Experts of a small language model: a shared expert of 128 neurons, 487M tokens.
Below are experts of layer 4 (counted from 0) of a mixture-of-experts language model. Rows are named router (the router's row for the expert), down (a neuron's output weights, with its number) and show model dimensions 0-127. Each number is 200 + 40 x the weight over its row's rms, rounded and kept within 0 to 999.
After each expert's rows: "raises" lists some tokens whose logits its average output raises strongly, later layers aside. This comes from a sample of Wikipedia text that the model never trained on.

# expert 4
router,141,230,145,237,266,172,189,244,206,244,187,170,190,146,157,230,215,152,198,179,245,152,207,201,190,268,281,234,188,236,184,228,240,206,235,231,201,181,195,244,179,198,252,216,204,195,180,299,245,227,186,271,232,161,242,244,273,145,205,234,167,255,151,181,206,204,276,217,176,241,211,238,208,217,222,178,213,278,230,243,221,114,136,228,165,212,110,104,170,188,196,210,246,225,245,188,241,201,110,204,201,204,196,249,219,262,226,285,135,186,166,166,228,197,256,228,209,218,163,201,132,174,230,251,167,214,157,190
down3,202,275,209,245,200,220,147,140,140,238,200,146,241,225,245,185,200,164,220,189,209,287,198,199,165,140,286,183,168,188,291,178,176,239,207,232,135,176,175,237,195,205,262,200,163,262,199,262,177,249,185,186,147,182,207,167,130,222,166,235,177,196,100,221,169,236,120,247,203,236,224,206,276,222,264,264,176,217,287,152,168,222,178,172,215,157,171,191,261,179,215,127,231,198,187,150,240,210,181,223,200,189,138,164,189,229,180,178,233,239,210,230,232,187,183,154,129,202,154,217,137,214,259,249,198,172,239,149
down4,197,191,155,200,152,212,262,244,251,169,185,137,194,211,217,223,261,173,219,170,162,222,192,219,245,126,116,193,189,226,147,215,192,189,249,152,202,356,269,192,171,236,116,236,222,192,208,190,233,152,184,201,188,155,184,178,179,264,299,219,191,242,251,247,238,192,147,120,196,151,242,167,245,234,175,255,155,183,223,213,228,205,168,177,228,177,258,201,215,203,179,199,241,201,177,257,294,242,247,218,148,242,175,240,143,189,218,197,182,220,210,238,187,129,141,183,203,196,166,214,213,243,152,214,250,243,242,197
down5,158,217,245,120,214,208,189,191,152,156,201,206,274,190,221,238,229,130,256,237,212,205,122,222,120,269,156,252,276,208,133,216,134,184,193,173,206,263,204,170,251,160,154,191,205,270,228,129,185,149,228,178,149,139,142,171,226,167,171,203,256,217,162,174,202,176,148,167,252,214,183,174,166,179,230,237,303,212,159,197,246,177,172,180,234,249,220,294,148,169,175,219,236,224,188,210,241,157,260,133,221,206,170,210,229,193,151,176,253,136,174,118,200,202,193,169,179,211,150,190,234,235,207,208,218,226,183,161
down6,214,221,223,256,207,273,176,225,204,211,234,242,156,190,173,134,214,139,165,163,196,314,218,196,234,261,163,252,193,178,296,181,187,194,228,201,281,219,231,175,223,175,194,145,149,192,190,234,139,179,202,194,252,283,223,267,207,285,223,196,259,233,200,256,189,146,243,214,198,145,233,177,177,196,251,193,213,184,231,185,287,236,220,276,175,209,189,180,267,157,210,236,157,143,259,259,179,225,155,173,161,246,259,190,182,183,144,200,231,171,131,258,118,176,196,187,207,179,184,231,254,174,198,215,181,240,230,161
raises: "\"", " (", "hip"

# expert 11
router,230,287,195,140,286,178,220,186,245,171,212,262,201,182,203,189,228,215,177,165,213,234,258,164,205,256,195,250,176,213,185,281,139,162,195,181,247,154,189,188,222,158,213,196,142,229,209,133,204,205,188,211,226,207,183,204,281,213,248,281,216,175,220,147,147,143,174,199,123,146,192,226,177,170,226,184,211,206,199,193,221,150,190,209,85,190,243,154,236,128,176,270,191,246,281,208,231,221,126,216,221,256,161,251,189,260,119,186,233,200,179,125,159,160,253,171,209,214,203,246,216,207,284,180,175,180,176,160
down3,202,202,275,162,167,217,179,121,221,272,176,161,167,209,160,206,145,184,227,200,181,156,154,194,239,255,265,172,197,214,255,215,164,171,149,191,176,126,261,165,95,191,178,182,206,230,195,211,206,204,239,197,213,228,198,194,81,160,148,198,202,206,103,227,161,158,181,117,186,328,245,154,147,235,222,178,165,244,203,235,225,224,140,185,173,193,205,205,177,248,233,129,187,185,204,152,193,206,162,234,205,238,200,165,210,141,187,206,207,162,197,186,235,180,177,111,268,204,251,254,163,172,205,200,215,145,167,243
down4,252,147,214,268,215,218,214,230,200,172,188,246,173,249,190,301,255,225,198,228,207,207,202,240,230,222,159,132,206,181,154,168,189,222,233,256,217,240,211,203,190,199,126,208,198,295,245,229,227,162,198,185,190,172,221,193,266,161,262,152,251,229,292,190,210,210,234,188,151,172,232,159,221,203,223,167,167,178,159,177,221,236,218,285,257,249,160,137,192,158,236,163,202,256,263,320,226,185,176,264,196,206,246,188,165,217,285,207,272,237,202,180,235,177,173,168,251,182,131,181,235,232,160,159,248,233,252,200
down5,193,173,223,170,246,170,151,197,180,201,157,177,177,155,214,109,232,214,216,225,245,190,196,228,119,207,164,246,267,166,140,206,200,128,168,172,214,304,234,184,240,200,180,188,195,258,218,188,150,179,140,158,195,175,204,130,263,190,138,214,225,214,151,170,199,159,232,160,242,155,167,178,118,163,294,217,200,197,146,158,242,201,206,162,172,218,197,283,162,187,195,165,220,179,281,156,236,179,190,199,180,190,181,252,162,229,170,214,252,203,195,110,291,225,257,120,114,186,170,196,157,201,229,200,221,175,196,155
down6,249,208,220,227,167,232,140,236,199,196,228,214,198,201,197,245,150,147,223,238,170,245,261,239,167,220,172,190,171,182,189,170,231,218,247,217,207,309,194,203,185,208,189,191,222,169,162,250,220,257,139,179,175,258,211,195,163,197,213,209,254,191,159,164,168,124,252,239,240,124,190,208,210,207,172,186,186,191,136,217,209,222,214,181,138,117,126,134,254,195,197,235,186,236,236,233,228,175,233,245,165,280,208,173,142,248,207,279,216,124,178,311,167,257,208,222,273,116,157,245,210,184,176,254,281,200,223,204
raises: " (", "-", ","

# expert 9
router,168,221,200,252,265,211,162,182,197,192,264,188,191,180,281,156,220,208,157,206,225,251,256,179,232,261,196,165,296,139,223,213,219,200,240,229,182,83,174,210,201,201,205,170,241,147,191,137,213,224,211,228,184,188,235,173,235,230,232,245,212,207,259,153,214,168,163,173,211,165,184,250,159,181,222,228,133,269,233,211,145,146,142,234,184,253,176,200,267,212,132,169,212,213,295,270,195,197,196,208,155,275,165,222,150,241,149,222,247,190,228,176,143,292,289,194,213,213,198,252,147,228,208,152,184,215,216,226
down8,119,202,145,196,175,236,235,224,151,141,209,233,221,198,189,243,289,174,160,174,196,237,165,136,180,172,204,238,259,246,159,267,232,249,177,264,204,158,183,181,186,276,119,211,218,211,181,183,171,225,224,187,212,235,191,232,178,285,281,202,204,190,268,254,243,162,269,142,208,233,228,193,168,140,247,197,177,212,225,230,207,148,183,166,181,178,178,158,126,221,170,208,222,186,215,228,192,163,219,125,200,185,234,166,152,242,255,140,139,183,189,202,193,216,202,274,302,232,215,140,131,216,206,127,159,218,178,249
down9,187,225,157,224,124,131,128,214,178,192,166,282,235,156,188,124,161,247,298,179,176,174,208,218,284,127,200,219,227,204,179,162,251,169,239,165,233,211,254,197,156,274,150,196,176,200,257,244,236,141,220,209,154,233,178,201,154,176,165,156,162,159,153,226,231,202,156,185,234,159,160,263,255,167,140,205,209,183,154,181,236,196,204,164,171,179,186,248,239,195,262,206,207,234,172,226,238,198,282,237,171,197,130,235,182,228,210,233,233,133,178,198,188,95,235,136,193,179,191,206,212,237,238,189,273,234,170,166
down10,210,202,204,161,167,140,182,163,224,206,208,207,174,202,221,198,173,217,226,227,226,216,224,215,113,250,146,278,185,229,169,252,201,191,253,224,219,250,226,211,149,181,156,243,164,184,161,163,209,200,149,250,156,210,242,215,167,159,239,202,227,164,269,201,109,133,242,147,210,161,213,243,250,230,187,218,196,244,239,268,196,221,230,217,224,132,217,235,197,139,236,258,265,176,174,193,175,137,198,148,184,161,197,243,276,216,266,178,124,137,222,231,174,253,234,104,152,93,183,203,158,226,191,204,203,267,236,264
down11,188,203,211,162,207,218,294,175,184,218,236,196,210,179,226,129,206,181,166,88,179,254,195,181,195,179,199,219,184,117,276,224,209,194,308,268,233,157,166,171,187,212,234,209,252,222,220,173,261,221,179,131,212,195,171,193,150,278,178,205,155,208,237,177,240,160,211,182,136,211,179,182,153,171,181,232,205,214,200,244,150,208,176,151,201,156,128,129,225,297,263,194,136,213,261,214,250,218,176,172,228,131,153,136,189,203,187,231,207,197,212,227,252,172,191,256,248,248,151,250,220,266,149,226,255,230,220,183
raises: "over", " Washington", "list"

# expert 1
router,207,313,206,230,189,170,243,268,219,171,216,200,139,217,270,150,276,199,266,267,196,246,164,194,238,245,201,139,134,243,253,253,263,232,241,205,144,184,262,212,202,241,159,189,213,173,181,207,247,239,205,199,200,219,230,208,229,233,227,256,248,163,203,127,243,199,258,168,176,178,234,198,202,191,227,211,172,204,146,259,129,141,161,186,170,244,205,114,217,190,156,185,235,213,270,198,188,149,73,199,174,282,208,207,204,205,154,204,185,201,240,172,203,221,236,215,182,186,186,237,141,188,179,209,136,257,160,180
down40,216,163,204,160,258,242,177,163,171,234,203,217,186,169,178,105,268,182,261,151,182,164,97,194,208,165,209,255,177,187,246,263,219,223,227,235,148,236,163,204,150,262,220,273,206,111,191,204,215,222,181,222,235,259,198,168,211,206,119,176,235,175,197,188,170,231,192,164,246,154,162,189,268,198,259,207,266,227,220,200,194,239,244,232,211,136,287,256,226,210,230,263,215,298,184,155,184,259,233,242,204,240,171,141,277,215,206,275,209,211,207,179,201,165,195,188,157,188,154,183,176,175,195,243,263,188,263,217
down41,152,188,221,158,174,259,212,185,211,195,216,165,152,183,181,215,210,192,256,190,165,208,132,197,229,209,219,196,144,308,263,153,210,212,134,212,174,98,199,229,183,217,200,171,194,224,261,220,204,230,172,197,138,164,212,221,175,250,154,210,185,217,182,206,176,225,150,227,215,238,177,277,107,269,227,214,214,196,200,201,157,203,189,111,250,140,226,173,83,187,228,233,147,196,195,153,212,180,254,202,239,148,205,189,204,180,129,134,233,215,242,139,218,261,203,305,184,189,161,221,228,198,197,132,127,173,138,207
down42,128,231,149,205,240,197,171,212,183,177,212,196,213,292,183,240,232,184,152,263,184,234,201,248,158,211,190,191,200,248,127,172,201,218,218,181,165,273,126,248,231,275,143,221,189,198,229,186,234,153,214,168,219,164,172,178,218,240,314,312,155,196,285,208,266,186,195,180,207,140,206,244,223,238,128,150,277,160,247,228,140,211,163,183,204,269,162,174,147,177,195,269,167,210,192,212,173,174,160,187,227,232,129,165,202,169,244,221,156,217,228,219,171,203,232,190,172,208,210,167,196,135,148,189,241,208,133,231
down43,217,180,218,179,228,241,208,188,181,153,222,198,185,210,193,155,95,186,219,201,246,185,169,226,221,191,192,193,186,222,315,159,247,250,183,274,237,106,184,177,216,271,259,193,170,228,198,219,172,229,252,220,131,191,251,214,234,229,225,258,209,228,235,217,194,190,241,204,145,277,127,220,224,189,250,203,224,210,155,284,165,175,163,142,207,257,240,114,180,252,240,199,171,205,247,161,217,164,192,222,222,185,161,214,256,199,125,193,196,215,263,207,176,159,190,267,205,224,226,177,261,236,245,131,226,287,136,252
raises: "ign", "unda", "ur"

# expert 6
router,164,228,226,204,307,143,175,195,188,184,171,224,161,113,250,186,220,223,216,227,155,142,214,251,195,262,224,175,185,217,198,221,186,218,198,209,171,170,191,203,220,196,195,124,198,224,214,245,287,249,201,190,174,225,242,198,236,186,320,217,201,191,150,161,189,224,227,191,216,190,173,177,163,156,295,114,196,186,183,256,171,191,128,128,156,223,141,143,192,124,175,168,264,237,312,278,215,194,162,213,179,240,240,261,235,231,178,232,219,219,247,159,157,155,235,161,222,178,204,250,175,206,221,182,154,244,196,208
down8,146,161,278,177,202,240,199,238,227,199,244,221,159,302,168,235,162,151,194,235,143,253,144,194,176,207,249,208,200,241,205,213,254,271,165,239,171,245,242,212,250,201,182,248,195,207,145,199,220,203,237,197,230,212,143,341,179,254,192,211,184,131,224,188,186,190,253,161,157,190,172,195,137,160,219,206,221,215,190,260,263,210,224,237,223,201,167,163,131,182,198,162,257,213,163,248,155,187,275,215,216,205,191,214,130,211,216,217,157,176,108,152,229,246,181,216,209,144,244,166,166,124,144,202,193,227,275,223
down9,223,232,180,125,140,197,157,233,170,201,169,193,210,187,202,174,217,275,148,200,220,199,265,151,156,155,142,261,228,196,262,226,179,190,218,175,175,255,317,208,180,188,189,210,290,177,250,171,195,128,140,228,181,223,195,207,162,258,244,189,176,215,166,243,278,90,199,239,218,175,165,183,206,194,216,187,239,229,222,129,246,160,178,163,216,207,218,218,257,154,178,206,184,208,183,221,308,155,221,197,202,133,130,243,186,225,234,236,199,257,235,207,118,225,218,186,163,152,192,249,198,147,245,223,274,219,182,220
down10,247,194,188,204,163,172,202,210,266,228,183,188,221,185,111,156,122,233,221,214,281,200,244,211,175,225,153,201,207,271,236,186,181,262,231,275,265,238,224,213,139,188,195,174,204,225,217,219,206,243,248,159,164,191,253,195,121,207,181,209,258,160,283,223,174,134,155,211,198,177,193,181,287,295,218,220,137,226,329,241,235,223,207,224,223,158,176,235,211,174,150,219,210,116,262,194,169,260,175,219,196,259,189,234,218,215,231,199,199,188,236,161,238,251,236,110,223,227,231,170,160,171,205,223,225,200,211,181
down11,241,168,203,203,165,189,196,173,294,184,190,178,194,166,110,71,111,232,215,218,257,220,172,207,183,190,261,199,208,180,242,218,206,173,244,163,240,154,151,166,181,218,230,100,190,229,263,191,169,215,230,175,218,237,184,215,179,221,221,235,199,226,245,222,277,242,174,240,163,205,180,215,106,254,238,129,174,173,247,213,175,204,209,184,210,193,219,133,153,220,219,207,170,161,254,203,235,188,146,164,309,146,162,145,213,239,231,227,163,179,277,192,177,209,230,200,175,250,162,178,235,142,191,242,125,194,219,155
raises: "art", "men", "ing", "ale", "ist", "fare"